From a checkpoint of a small mixture-of-experts model trained on Wikipedia: 192 GLU neurons an expert, 15108 steps.
Below are experts of layer 8 (counted from 0) of a mixture-of-experts language model. Rows are named router (the router's row for the expert) and show model dimensions 256-319. Each number is 128 + 24 x the weight over its row's rms, rounded and kept within 0 to 255. Numbers have three digits each.
After each expert's rows: "mostly gets" lists some tokens that are sent to it at least half of the time. This comes from a sample of Wikipedia text that the model never trained on.

# expert 10
router:141163101121109155084112155150111147148115124112122137113180131116136120131111161133143132130162118163150139127110075111123131114129091137140101135109132075162136136110124095168122097091123177
mostly gets: " de", " re", " un", " Re", " Un", " Ab"

# expert 4
router:131139138104120094141140146124121157118131108122103173176122133156098102128145124100139140095160175099150103097123102148124090141135099142123154095142140124085093137133171134142146165114101111
mostly gets: " co", " where", " mi", "N", " Qu", " served"

# expert 0
router:110103146166115127097110156151105153093119165118109128124180126110118094173137121127151157172160147161094121139127160184164097088126146095167155150097141128101099145144099182125129134155121145
mostly gets: " part", " there", " \"", " b", " father", " water"

# expert 1
router:145114110153184128139155140137110118108134124124108088098109163145163161147117146129107089143140094127167147094131171058133166090135166141122095138116139155105162130111107148122132114120107157
mostly gets: " American", " Sur", " app", " All", " free", "J"

# expert 5
router:109116115158116132163177113142126139132118092135134122088146111114179109117140133174108149180095114141119135139113174076114101144111092141145088132130169164131146109169165102159115112155110141
mostly gets: "ra", "ara", " James", "ie", " Final", " Robert"

# expert 6
router:135150124110108152141195145132133133199126144140103142104151125142080090157093157156110150129154121136090130130087154128136107123126140145078172103139122105151146123100103122127133118165120171
mostly gets: " with", " between", " into", " held", " from", " against"

# expert 8
router:100146172114119108138106099150125138101107148130143126106102132130107146139146160161133149114128139141138104108126149148125180107106135124123116135150123136142054137176063097118106149146072125
mostly gets: " President", " members", " children", "ments", " director", " while"

# expert 3
router:097132125142106156120147126097107128122134123137158123142151119134178143100138122151112109103114113110108138129105136217140091108124102137150165143139097128108138116124114092097122134121147093
mostly gets: " rec", " st", " cat", " des", " exc", " le"

# expert 2
router:135148135139160118103107129137130097157140136098158126097109112107145128111109148127139126142117143129103106102148126064130141139102126093164133141136176088111158142108146161131097158111106113
mostly gets: " New", " =", "oc", " mo", " ph", " Mo"

# expert 11
router:174140111152078145123068188152141174116152112133134097115132155101111152184149136145128112184144103108096131121132109144115115126128161121116155126139111133112138151137107060139109118153150141
mostly gets: " R", " Be", " won", " f", " Ra", " Dr"

# expert 7
router:156112109141131136144109142125118119120126106103122099111086090082172088070165105088161160101100148119121114188155161122144146182104145119135124110121136158151115111128135154127110120136145120
mostly gets: " di", " or", " Or", " Hi", " Bar", " took"

# expert 9
router:095144103129113118183112122105139149113144108133128150147143098134125127147145108093137069098146132130128105120124092120131129100143149130119120110131135140102117135137199135117139114096128133
mostly gets: " Cha", " title", " Sub", " post", " Act", " Cho"